Experts of a small language model.
Size: 18 layers, vocabulary 3298, 47.3M parameters.
Experts: 128 experts in each of 18 layers, 32 GeGLU neurons an expert, a shared expert of 192 neurons.
Below are experts of layer 14 (counted from 0) of a mixture-of-experts language model. Rows are named router (the router's row for the expert), down (a neuron's output weights, with its number) and show model dimensions 0-191. Each number is 128 + 24 x the weight over its row's rms, rounded and kept within 0 to 255. Numbers have three digits each.
Before each expert's rows: "raises" lists some tokens whose logits its average output raises strongly, later layers aside. This comes from a sample of Wikipedia text that the model never trained on.

# expert 37
raises: "all", "ap", "o", "ron", "au", "ol"
router:113156123186161166108117184123124136162157097112142166103125084166152111145110173170134127081148104107116141139126122113127099101151119106124126100122129115142145109141088121104106132131118116116125120125175163148105172113084100114134107140139105114153125139113060136109159119088096138117103161141127120086136127105137141143116093095143151141083106149127146140141117085155171158165112103103123130092162158133143138157140118124104165158129107132122123104168106116117132102126129148178099106139141114128143160099166116136085120171155119141093169128128126131121150138103071126113
down0:069155109114085122081103143143124173152111113101096145057146114132150152079133131134150123148140138158153167201154098088129107082141109129121121132117115117125112112157116124144110111137144144122113101138140128133150120075136134097091138137117103150083117189092152157100147126117122125071106136129134161118127118170094114117195107138161137103134108123122130163175135138169157143121125104116149150114137109125110131123182120127125132119127127158108136069138121146131124093114123108142085121133153141087160146112117123112124112099104121114108120121123073148142119125133122103138
down1:133130113121155111115133133155131118168105109131118121125100116086114104125095127137113137157119136107114120147114171139117144131167091144125116098120089102132146143116188138127077154100130163135112117101140113120110126158129125084163114094133113094092118146172133066130137128081099089110159124086149123123125138119109137167100096102126089142104092105126113096096134108118150137168126158105103074107109139096160098173140135120141149127150111123141092161113082116175094113098075155128078121104109138163127101127158162151110110139097140171126120136129156121139117148129146163092
down2:123144121134112138102134141173116163148138115123142103078159153135146124120124153126129170131170115131132177107093150142164090130141096153111140110182124126114134118123134170129093120131116122109122155123163175124113113083113137144142139100093115138149180138135166093105110090140133130163168101161134175110107127115121149153099113102147139119123110161157152131123115143105090147099085092128136122129107109136121134116113086162102139079142144141141095121140143108073078106133138132189174144161147157113131144123114188101142169122143116167142150122133109172091111114144128131145
down3:134182137151117142132128176143151138156122129133110134131146127127161134174131097134155076141140139142078098134126133128132150074112119144139127087123110160138092072102146161113089111101134115101107181148126113119169138123107161131142131131085126096132138109069148118142173133122139150115121105151123136124115167122091130164134111144134162099128120148065169141131163095170099071107150123092110112102111136127126119149093112163123112125115112148148130133118118106106144102159138147145129146101151118158131130178138082134165150131140125138128158131154149184156131086094148155118
down4:086106145107123148128170132166143105148125113159146109105137142142165138134130103139115126160151117092146122082112126128147134107131142111118094109088114138107126110124125194104119114133083099148127097155133114122131115088092105113078123105097161094126166134126112111096127151133144181121137118139132113152144109152142159175110119118099123095133098120088097129083106122139139108140082114146096133126141145170135137123134114180107156119157147085143142081161142093101088124076132126137103108143103108130116126125149106124171143096067144106163122140139136117073108143103109115179
down5:118120132132100144128114088142194115136140131132156125132114191140170150128115105122093153070121087116124130112143132162148124161141142088172149145108116131145181155133103101085104134128140127191125143139178150116139149120163133107156151129102128168115142121106095124133113157149109131138091137162124150148128102120143143119115137113116103151160112142065125130160157143145124151121103136112186140152152160083129127167123151130129130136162111107109098115102130156150094117155097137106088151125168113119131166145130146092155148133123148163110128091121078105095133149093143098117
down6:160130135126130140130137175148164108063121145129112104123090135140107125158118135128136102116136089148134140167121120096120102149168117114135143122149093102133144125186140140082104129132151104123124171135120155144130129101168119142161145096111121175121152149177161138108121106118140090162151154136119148149141117205110084135141113163155106134144117134127167132076128114107160149186143125086139122127100180125151139142145133181145148107146133077066100123115140134115139126133107149165128123122136124138131101141167104105140129121105166087136123140138152111086134131132139084102
down7:116139109129139100152127166145134135103175111111118157101123113112113162105174146155137151120159130168093108125144121163135137136106072064100131105143130108102192135118117142147087133167102108146145093131103150131124148109143079151155110119133142164122140106121111135107151140133135150145146136154129099151100136134141186092115170132142089102146098134172165098160090149103133107140131141111112144137135128123108147130104130078157127139126104091144134105139122188099123132093157133176109139146162135088137123123142066168101114110142112118106070147127095139152128140120130125128
down8:131128130113145143126162148179114117113147127162139128097125136119114165103146122087094136154122126138128140095130113154142151106116109086125108109106103106103118154154115142151159152170091123110148136136124154106127152134103058121133158116107123089131094152118129135097137114083130119102130124149111104142109128111120146135159129145095108111127157165122127131156116075093177118149127118097095149118117102132115106192164094097134140156143101118116177144129149137149107136138097131104105175172143173170132164139139086145098099135116167161091097140122160096072139127125081150147
down9:150083125151119127127142132167152128154139072128154145127154111128126169125098120148091131134137136134104093109162096143118102100176108159105122105107123167108149148112109132106090132168118117127175123134113186105155171133109147120148137096125152159157100122139134179120150126103119112094083127168128146115136129130107119126124110114094124116113144146148110185156168099158117123137134133112093090114160134116128136155110127123180062085126112117147154103131150139128141133144114134102097109120144127131135104119114179140095108151186125112155110092087101123084155178134123159114
down10:117124099153131128123158115122133098096100135139138116131134108101167131110103138088133141091136152140135110092104104156103092156160098113129124160114120142100143124138139163107051165076102175131097146118112110128111151131154120158151158139108156088077132142165148130126132121135121144194123158164159186145130117122087102104104146088153126139139125119119137131139101121070160143108093134142089153118163095157104124131132156113130111114124128156092151153101053095127151146129155143161157130141127125113122097159104150123116147108117121137097145087128157120118117115117167134130
down11:092138125133077147106144161133088105138085145127146115120082135158096087103125117118107115117156126143094150124111141105132135161113121127134116135109090118144165165099095127109125134136124153139132138088118155139097152173080136106137147146132178140141112118145073147113063108134156131182106121099154131160168119133122119136130118110126139138168123133152146150089118136149121117123149162180082113151094111142160157122105125112129121105141140136107131172131123148100116089159101128137081151131134147108117139154121128088162105158168160193124095096123130112105131101109162130175
down12:085151154160131155096094154123099117125132119134108110051122141154121182131118136095164126079160127129103116097125084178138154110126111136111076109144135154135134120129147124135138132099166167165147126116089107115176167113150142110133108109151169185099104165165155156114139154151148126140146114146111099116122119124086161103107167142160106064139149136144140102096160131067109134118126127141157127125131127118143143133129155123104110082136117129148117143164156118135114139133145151133098127121142135079125156100106135130134088154130146118108099133099097146130109164129100105131
down13:142165132092126119127155144110144164113110143121126127133096125170157131095146083154157169105160124160154134152157104139142093143151093128123154123106131103108108160119136118129131132122148148118087101092130113131138092115145141155113154106122096119077147140179099108118134097090104075155189116129137130149108099119136139146119129119109093116099122164111158096104110119128090141205109139135088123114137181146139105080147112135140121159133117140126106192068066111129133117111131144126116101133133120131095151084160128129123117134108115130106099094133143162114143147127104099135
down14:111151141137126159128160149147142193166116151096168135145121122089129117175178104091134115088123165141106117107150186121105122154093104113135124105097146180138083135106105112140141105140164100122113149102069100149112139117114087094168108106121156105133086106153146135116090113126152132146135118154100119131132117154115138131148144118145164120132149089130143114163134125103153116123152153118083166131127106132120157081091160096143086154160115107128137131135117140134138136095141140137089141118127142173159109172132097118105157097109146108118112144145149163137089143103104099128
down15:114116124145109122089140116133167110154075109142144109109122075111150181153124119116141121125155145153109127147146118095116126141107110129100093081154167079140150136150146155113129085104115152147152126148132180150080138119154096101171155144144153121163158106137103138108143115066124155151130169101140131144110115116152106127168150152130144100157114115153169142174139109123127128109186175131117122113160128120111178120127118104079165112144115178108135112119105135106151138127123152126120111118131136141154129090071156136122125143150119149101160122152117129144188122105157133133
down16:083126130115156097138126144109150115125111127141122128132141131148182146150136096121120089136124183119085157087142119156126164128131097172092117135155111069125128112124140144096079134136127151174107103131095109149104114111104140110097098113138157123119112123092184119104135117109144135153093136126119128118140112099092093129123153159148144137144156138100139126070124145118152099162128131103150137096129115170160085082141112110136153163115137129132129088171116153127137108084150079125141128113157137138127157173128197100106131169123129095130179126126169117131100108129098141135
down17:157132084149094129133122130176131123132117132096105101115099165168140105135138078070120166179131163136160146144169121094182151142108144139148103135128099120127114116124098111100122123110088125163138160132176132190108114148117115126112066120129142131106134139128110160128131175128108111107131140125143133119132145111098094161157104094106139129070144122101096143139136107117141099101172072149118116140114150145119151151158181127135141155173138138152123109124153099111083125111164137107106116129140108123082174135123147125153148158134134134088164099116140129107150131107124127129
down18:120133111155157152102161116149168128156140100108166099114094137136092133147106091142154140131151145102100131121102105152130116147131141127129138159146144115167157109094172123150155122152131119173148145158145119144123064155136118118128076090116094152090076129110098132093156129124097151089110145088147076107133150119157154119120143143144126151129095135143155144170148127097116173121170146119126166162146136110118096117113106097137121111117153131099172110109149138121148115165126096154112129118105113125102155092133139125077166139115153133086119151168147099155088136136079117124
down19:134110088134194110146128101136109076109148109145111154122103130147108119110129111110135144131163102111137131133114185066141159122090148131138126110147106111126104135139171142168108145136120162112116110150125092143150149143142154147126191133147152121147123125125122157145093147142151120144129112131161141109095094137085139124132137143132132125173098151098128089141095183161085127141123124159090163151122168110165112121137126158133144147166149156127165146140118099159098137123130132166127119103172122139150070124097161139164107087118103124113100096138109130135153116109058130128
down20:090106137088092135133113144097106121129085144102158132120138138116114176149114154129158121110158183151065111112135111141112130115126157115094129125064071135116129133162172147130142134156123112138122145143125141137115149158106145122103127087116141129127126112113128095130115113141085114113154132113126126147094175123131155080140127119156153143166103130117110129113115131133123114113132057120147135124146104135128103069123125126101109100131144108079101077138131107168119156121148064166145111126099125091069140140128082171153139131097126146151120097106167131129118101113107163122
down21:134095146140161148084146128110122173129121147162150091111154145164127101139131177156153128095158095114139107162136159100163153173184152134166143124140116136074168180142108167124105161124140123104115143149166162129135095171115102146112117183135107118086133130117110116139112124150105123087153143161100107106109143107142116138129129108149144121153167120092149123161080126128148147140147147135160145101129075098130111129141117076161130086138136124114126125162120144165128124150115109106141130139175122105133093123173138153153131130134120102125161109139138120080131142150150161140
down22:049112132086118109131154124142141128080168155150134158132081083111137084123157109154139166169144126153117141105151149132123137153130076133155125159095127174144147172138177137123099160157164137113129142147143123108117127165119114120155130143137121113108167146146144174108119141123131118133120078156143111131169184102148158128129111131161071126160115119157122145159125128130113159153107124109098129113132114114094107093086111128117119153109139126137146159137164124163122099169120110098160126106117124133128150113107135118126094159111110101170145133132141146153118203145136130135
down23:106129118111142061105120102116091111111135122118165094125120159137083132101128132089142153092107081138178120143111119132163147160136110152144134116124140112149098167140134125145134113120131134075137122117122080118102134130148094175154151139106131139115133132136169125128150164113155157114105108065123111127109112109123110172145114145143183090100171140163131145139125142141118112162085149156120168164107126113137149127142121124122084142157116130121134070122146120125112143070159122089109067153118123097163108127119147080135105122117148160157113145130094107133134140139163155159
down24:139122145099143131126155150106096149139096126130101134121105072120122170134116128133119076098157126135131119118184143143157148139102110167137173065143122108120130129152128095126122137128145131102113121129118169127073129107147055126086129166142139154122161167107120168136159110095121153088157136095137097137073135147139151129116094102128118137150130124133106141132175132103153143101126118118132157155121169113139155109103106165130142191121137112119121103128100177086124152123141150106163146167108096145128115124123141123140153143157142154136127120114111089089084152102148119171
down25:142139101128190154113154164173106184143130115137128144142108149169138096115136117131106126153172090105109143067167151141171144091138105134126149143150122110121135157136127124150136134121100143095125184134135110105139124117099118125126121111150143141127135124111097154090111154142143129147135151103134167138116144158176120150150113101111160151115120117112146136110152118130103107127115175076141166171155091124129102074112129156157106125153108110125153069145134113140123119122149115132116144106160138126166112092127129123114124134058153128129124141106150140188108195097148101124
down26:133157193133147120190095158115114154146125124134170127086102133124122124137107151121152186126170152114119139147129144120139171155097160150176114118105131154092122074133172125143131129160141119100099123142100143140114111149110159114160152164134122115100141118128089056085120129156131134114136122168106139111159100121097127141123141121137097168112139102133118141099111145110147104113102129137140125087122156114140117127118100115106104141150108156155151129143124104108126105134156154147116114110075136146116134156162077176115123185118117121121137147134186116107141090167123158156
down27:109161163118136133139099128152163148122140098133077144123181130130129114184174142089116139159120144124100147138162124117129092122115136100146128153112121151121133175089185146130142102172137128123126105101132129110128148109127112093095157148110092157137131155146122089136115143095120160115100146113092119110123083185169131087143183162131147128103137118103128122076187117130127131171163108097105142103095159157127152123158123141154166135121157128132121156132127174099110106148133122107098135098162145122078117134137133135065121149124094138134130154131147120143129110153133110112
down28:117132166119146147140095148122126124070167138146075184182112137127122118154118133084162105118124160158107111096118105163109163145146101121124131126137145167103173137149138120128137120137144154124128113166127153084139078097103131135117117115118141129179142132148109161102133119128123156130115135122130149116140131138129109129121094114101124085163116151134116154159153167120153166144109124117094111057134130128106087137128100101105136120162085083114161134150095122097129148175158111113109107117112154116153094124136164181107125110100140119137108083126159131158159176102156118134
down29:119122137066125121153179159083154123124140102072154100068097127129145114120131163111169116156126120150146150106140100162147120110148198113107107109148123139118114131080154122089148090114127133160154159138151098105098128115131116149122126131132092148125175108096140105101135138134165105128144131139140083118131099108126135128105114138119137131108097101080179119115137156090108152131085143092148197092146121150095149116108147112131085100149174107119152127127131109130112107128146129150143109110141134114133135152154132123112081088081156144123113099127107125121109125129112129170
down30:145082146137094085125127140100160152094135142139149149127152085115185118100117131142108111102121127162098152117186118123152139148102139180071098086105126086150154107127137100106159180138145143138139143135088104171121127136081099160136113114145161154140127168127171121152158089087113090122092086158134129139071152126126108149157133103105126141099152117126130113097138114094099160116089154086155097090136127133091111113149119128158169099134151132129105099127139132117102117133091129141129135124135119135162092157138090151122125123134148112137132104119156150130119116131125140138
down31:123112174160147143100136086140094099098086147139126108111133110100121091132129094137144098151126123106132168102130109105120166101112169145155158144145108115104125119168104092104116173157062163108107172097107153130157115132125125132139141140089111138123117109125123131155133143128108134122128130077170090119146072106111112148122153136163125133108132151101148132102137107118132092142126116147159145109091114171104115135123132101136129110123131189103149165162148101098158156105140088149147142162163098106104124096115103121097137126099126113088153120132155141071131132110168153094

# expert 112
raises: ":", "all", " ", "t"
router:158095130171171119139142159117146127087128130122141160087144104158126138143129166140087183130131157179132114174115160116156113139113164169164165111139130127119127149106100150149116140141108144161125141174111131166091128110118079164135138150124161144099115138146123102137087130156120126103132153118167105152126136189096109117119109097122110098101159124158125143147144181128124097143145116126094098165119108107122092100134123160167124139103167154118098158114119094127143101147156123139145164141128097121123138102147187138143121116153104079108125101139160144150112158114156115120
down0:108139124104117134131118172105144091109175113090116164098110116102112143182126133097130139133119116152125152163182141122119114161150099198157155128153116151116176154136105152138138118095104096173124144107144122125126126089133142146125109107079113092160110116163126114140116115137117134101151135115172164175125135115154130114119087141112103118117144126131173174108147125110115152139126100130108146089126151130159158125135128147127114168121131162132117122124193081105111111125128180132144167111115095195117116117157076100111087127136127153117119164144140106101117116111139136113
down1:156127173131129169118147129173130118185139094119135150080138123084121134121092129138114097173121133107118118129109160153141109150142140167135134096135101103104137140105107136118147150147131118135127124110108111154129121129167139147093122151105149138090156119106108173114122131101084141118114091108093157149135162138108128125070142124143168083140124123097115148155167142123156124135103142094093183146096118122100102164103110143163119168152114104125151180160160134179140151170152132094122109089125088117166099130118155198145118128121120141101119130161124143091132116121132115138
down2:135120110164169139133128150123086140127129131141120128168088169160165102132127194123141161124150131126136116135141130118115091091121155140149111139152142102121091112131145136130128153131121112102157181138114114106087096141116120112096150165147133070133168157089143095112122161098123159139127161165127169127143156127149107102147135147129107142096175160134143125134136112112169139127156116121134134105132147105117174144154090118102119127115103090154150072134146120128177061083134150114084138109127130152156145138157153121129097137150095135134182130098141130125139126089118083162
down3:212127105098139063113096134136137146132140099118110152068108143155104129145175134111082144141120110146132109129140126147161126149166132163086087117127146130162160128118127137138115142134129132129118070125096111116120126113150108147152141082194112131145081108132136111136083150127132114132144155138140105077136137111122127081157095137127162165147166104146098078150160112149142102093120134124154135108108117114168148110075129084126162144144119101129110153139138141140108136139109081163120133151096135106138141146149110151097155106121155154104143144113106155132128135127128114154
down4:135171124153119157136116141127170106198137169097118155116106137089138170095135114145163115145119149106130078148147139129115163125157132083136108136091134135150132120139156159126161136125100165148125123175128118128093088099120147139107108130157130118161102132122160105108130104163124109179128122138139132147168066117127159131144135103126136125125165126135097112119103148143106133119121118140101135122116132140159141154172110179127182139137114155145147143114108136135161152118135137083127107106092123155130107131088097163082135154093142140157145149109089114177168143182112163154
down5:098077129131148156128155137134115142133123143170147152133147154102119104132115139159134123147094116162123110154138128152143158157121098162141123101136121130128123112152114115101128090107127118167130116127108153125151195126128087108146143124128117104140133113154142144161177126129174135104121115101128115114164141119110103124102133116074142094139114165141129139114101155119137149159133121138148128165126112175120074124137159085172097153117101116149077153121112152116111139127140139110130102118163109114211162099089151095074133146142130113085135137150161145139207097117159112130
down6:114169100120138119116093115094140148148130161150135141109124142113123128117165092182126086180116109123157145114140113114152143120088117109085121139089199125101156153129096132120113103174117102126147124118146113102093108160139146110089143101150081081095162163157172135083131146123144132140129140103134114095103175177145139158156101143098142111145165141160133130108129132148157126127134169099121119108141126185139172100115115135119104120115154133115122114162091185126141111113118140139105120127108094102138148126119119167081169121100134153108124142102117115137142116158148123137
down7:160173116117160108089137130133102115147139144132116120141124162133081118109099157125129175121165118189118134165106142151139085147166135146156161147101135123087094125089121111164142153123128152120155105108105140131114147139102104119100103098132134191137105120092075134131118149122108133140143081135118152116158103134151141084135127124138135169128141164123126164113135130153104134144113136144115129129161141133134135108132146131234164112114135133139081144098135123101099150153139154094132096150155132110114148114149151142170097113106093131111125171145121179106127095109134152104
down8:113126164107117099111130089105140107151130134151129153141118122169124173149118131151156104104122110156103136149125144104150143110144112092130104140151143106101115124103113128113179160095087082108129124127161129167133158136155196162126160129129092115147122122087150109147118160091142109147152132093091117123129170153140110107136151123091090110141159100119140128144121107141160103102089097162123202110144118105104138151106145073112125101161157070149120121122124144107107098166130142096096115104146125136081132139085103117097092140120153135150147143153144154121130136121131163157
down9:059107138119135149118118111142113144116097125148124141127098118122098105145137124127114128123093137156126126143093077113110146108118114129106110130111091132125109095130097144126113146086152149166122181094115159100136150157103144120154108138152114107138130092143193132125116126137050148113161116131131144100099148125101142111115157170124172146129142153089162114133122158165094126116147122086106142115095117140122125132131109125098144127106094181128136070115154154128146125107112118126171153167141138131146109133152151131091113130137101071118134192109134169114154127074091097125
down10:133132146118122119129143074109150113146157152131184122136143119111124116162105119111109122133116131124143113181095090108155136123118139137098105155139128097130151105147141119148105112140147152165161119110121133170163079169135091106122136113110133116163154110165121164138093104132173124110111137135117140155075107102134149172164158104121113078131142152107111148098101105134085096131109085173160140155124175182136133119149152148085158125132144126158168125098109127145128108090118158146110099130131102134080145109107154133120128075134150137147092150078126115111161134155137158145
down11:096106153113176117095148124132141158102142118134102140094148079105157141081118126105086124147129137078151156125168143190161164122151140159178136155136151134094148142140139151132127144106134137153136099135079144138127163135122111159146139161159118121126127144119142153123132148146154111099105091131106108128120169153114106170164097094151108117116160150133147128140130174158151126173099154132155152148116150143123116124175146126126155162157121164115122141069139133129116121149142168116091091132089136096171087130143118128116157116140143149152139172096167106111145140147121130163
down12:122149155084134156135123172144108135147103107105162124145102090127147118104140131184132173105128157155133105143114122106123142193143101116119121152079117159119136144107145184093112161142127141152170109172063141126115126143123136128139083148145117129160116094084106097123059112160086113114147140111145143135161118142157105131127116157076116147120162064122168164177141144155131151098111098168127130113128141145132086137142149102136149153120142144106131122116105126150127095151145128109103132132109136160146114121133153161118151172131095116129123120153097121135134137148142125107
down13:117123155155129118155081092144112132116172150155139110137131192126110157079159190083149134121136154150113131169139119155115102151111146158139108099131115108185087120156114103171131134145112127144121133136112122119142145102106124173149113147141110130104094091099099140154153085151097099119147173115141097113153125125162168135128133148172141137110100146100138081089119115148181131153146156108106123133153122151138117126133110107124090114130130126127169085107146099134122108104132154161126129151178108103132108106127166080151118155136169130140107149139115110084142151134131143156
down14:127141135120131136123073144146129148117145080113105100114084101106104120098096074121158162164115161119189122124151114148130082161115135163147104111119160108100127135127135152171139084148106123124112133117135134121126148124117117143188131179130133158114146104096171158138123116139100104077091097134145139122090164109108152096125164123145081137147081144165140122124134115163134136142148072179143135163138107140092156146129137108121158134150103123101112138114128143117107141142119116094121125112119136134159144103150162073097151136162161130123171146121108093095139129125153107132
down15:122097094149153108136147120133128115153084147082160120120154147171138120163124157091113151192141109161114059117144142205109094089110144129110075112122138171143171124111071131138098139142111137140112094132103085126121089180104131123154148117142111157168103124137171110139110137141152088131115117077112112142112132176128110152154125119106130142145119126112140133099132126117119176135088115123131144072159119145140125077125119117124129142131123148125151102142117131127177115142101127125123140133156158129118142108113136161156134130106125125176136109101145122127167125139104112094
down16:132114138172120093099131100145116121091137116141154149127161086134115130141091102163115142132111122099152110103110081124150130114127149068129121111207127130127153130119082062142128115162106116105139106122118123150107156089063151150120126149140156048173081120151116159126119124136156195134119139134120111111146102104154124195128119162109137114140122116116116134136121115113126146148143116112097144129124093113135153149125143121143155149113111087142103147092132091103121136140088114105114114122141129140153129134113129103113109119161161133142141133118059099107123112135123166118
down17:126130146126131115152122089141140143123141142166149112117117103123132148143122107164078129069076131091121098139111124117139151122131112052176109104148124164130112128118133058108106145099100088158092137134109099132101134124123099138109136121142113133140108154124168091106154105177166122135093163110114142132131102128112130128092130096135160133162058105152143143131150085140129163113118155116134128131111107132087123159142132123105120116108142166171131106149177120144121143092096124104123149134128106141123098120120083125134107113122144188109098102117162134098118151167109159156
down18:110122105120107127066146129126115157084112104121132157154085132123102166120150128117114141113132139126123163134137076077086093123132059141090130136121175139114130109094120096149153130202124104136134064105120164163125148128130136125116130102178128151085093126119111106102129107133171114142130158154124131119116109139126124127139086157103121112152126159111122127113171161159119115169129155144166145157136142120109148091139105159128149117144100121116146106147118127136102159160122152172123102113151095120121107121144161149178151124110101086095147126107132110144113089115144117088
down19:063135162138157126116136099092190120135159128155141130156173151147075106123146108137168153137118128102094131155114153108075137144105109126131160088160162104146122144112147130142131122150116168126173180163145108123092120137134145113131093136165133096109136100152157120169110136169153131149162095190152136150098141128127120155178119113149144121100135102121125149156063120144126087119134161130098146101110109123125119129134117120140119154165156143115136158104110141088120142151146137156137139093136135130163142128098068122143101088136128137121137124113098117143116124087138137114
down20:090141130131147094146116156128117111126099123134103119152158111124122156140116107190099073126105112098113098140115144123092082129120111125115166208109121169135120133135143128134132133148140150134140155117131133139091106174129111126149149133120076153176109136121113138143130101186125112176120116170118113146110097156085157192085128172119112139154137144095150101157146162156110141104121122162137156144127086155142140138109139121128121127126147165117118106161090143127122095134169131159134102176107126092137115127140122118163120153137131103098091109122083118159149157166137142145
down21:102124134128140164141113109132135136148099168123142131132170136095136069141110113106100130167171132123112142134141126145154093131146096136133121145110105159095131148131146112114152148187165134178152153140109074149111097155107135133115133169128173165136146166115112135133104113101204091162187120134134159113129119095133143097130136161109143155132111155134136114122136089159150145123139128148154137097126103150111162100184102113138137154111128101079144098127129147110122112134185154161130161115107085119126092118105103103117102105120156140161137128121109131108162121107141163103
down22:121112127138115083140136146077169154131144116140165120165127142140112117130098175145125146091091129109127135146097134129141091128137107102101098127187101121100140109050130141103137099114179140123136141116134127105130136196127139149076155154125094144133104112167130117123130145120110156105132149135135109155158137140147136136125127151147157093126106141109112093168130096119146055126141102112144125142113149171095137126133118175116145152129182093127088181128112129088137131131126087152118144120137147166115099092152150120141107145184142130142099102115139140114112116112114105093
down23:115119124112150109133146147125148118124086135112142122139109108146108116123078095130088138101089116103103103124089078124114133146118120092087099087138127142088095130121126134062131135130172148118088113118144137117154112159112088089146162145147139120124134152142136094102183103123140094113141130098182069125151126137131113124128132077142131120118061140085133094216096132131096156135120114145123125136145134099122178122110179130150131105174140105097130154133136154134127154135094126117122134119137145100156128152119117090150133166139142134161142151127119140143157136142147151117
down24:143121107101136141123097134142149120119123138126157118136139144115152103082117137120119151091139156162155096130153151125140105115140136150122114126123116110139118148136125123108125125151097114111085117097095126144105148172119168136138156150144156144152121129081144114142119114156149110089126132120173095124084137188136096137124139143091085092054107132147164162126103093141105100107130125109134129105147114145127134094124122122075121097095137084114105144156099147144083124157106141143139102135056116132136081148113101112142131123091165122107133114200135101158109098181120095100
down25:121173150108090113159127157121125138149137088105152135133151096136131154116140117131133120116154127162136121093153133149201124117119127142152125096130131096114127106126102101105122161130154096084145116115163074166175105144118160144085126117157084113119106139091132148138102125121117115104131090126133108119158143151133183092112117119089180130135138141117104118105078109177154140128095127110120108119106141156133161143138129155144131146131131186097136100162134159171123143130089163131126172101143160095122148104129118117123148131129140118106092092136164138098104157115091068151
down26:141110149146155101145090125151140130140126148154082139139140141117144097107124123168132130114130099131130096142110144152062103135155115128149150141144128144095098117101149105114053138123146118167133125131114135161127123131129077113110134109115169102125140108107131093152125134143115131110101138079144114126127087152135145106105186140064146176123132144144089089082103113139134132117098176122123115100096168200134133138125152092171101134139178102120097127148098155113099100113145179117147114098166123091153142161151147104117134111137147143135147138129095128112147116153116132134
down27:127087116152122138094126133147117112127112136146117087096150096146097149148150151114107157097138129134161109124095171140092151118081105136117131135139120109102150156101121163114097166094078109116109122120139097126141133129145075158106124108141129108143145122112168122124156116095123095101125134133151162105134098123143128146136116140105125114149107136161095134072142138150142145137112099138086106090128121137113137120155107103109171053146103099080148124077164100128168121111127137145197143136144092128140104116197113135132118128118127121118101143111127121137194138135085142090
down28:113113149099082048107123111136152130143131127123111146140131160183120096137115142139150137141136120103114086113125125179084122116109104119098096111110095118134109110145142137117145135118140134108126109092114125129110110155154133179113156133198138117155112097109105112105112099146115129142139139134146128130085094165122147168164125110131141122100116112129130077089158125063106123156133180097140170101116161133135104138129116152129149149120155121124104151133113071050120118135125113110123149155147129132107140079108134146152120113131082131101154151172129139157125151101094137134
down29:127133110133126107131090161106151157155152114117094158149124141111118129140118170072122132151136125103143155102122165099110171164104142144145125113141133148114121105101165089144128160086119109123094144131109116147092174109099131154136130161116149135149088128128140117150131129078154121149095127141183137173152136184130146088124130158040123144112127136154120104140106123148122111117135109125127164114110114147090129121112134116128132118124135152139091129116138065087129115123054164143108165127131128100148105166120175127067119122110110113125146154103132147109099162125112116116
down30:124129155094089123090100129132080148123124119132122127113111162174106151094090119114090116134174089146151126094086122121132165121126147114088102113125100125117117076149083130135084107124131145137137144096116170159105106130125131151120129106087124117103089125108139053131104129108120129119131128140141108105101142128097111091126135116084117109167114109104107083119103124075139122161135140095100116100168101140128118102110161141147095089129151102125118111152090150138100167087130123150103128104078084087119114109136090149097135150140124143126124153127135186133125145126154151139
down31:118146167080108125103129040132102177155125117145139137174121143139134121147140167129138156162133102140144146188137128122124157105113092159121141117095134101114110160145143158113126100132153094104122145133157096140144146092132134148140082087066139126142095107157089117132126131136148140169149148110116113143063115115153109134117144088144138098128132118133129127105116099104169116105114146098134119128123122121091082121138072143119120111072096117133155119121154134140145114124136114106116163122100109119153084173145136166115127142108090150146103082102124116126121128098108110154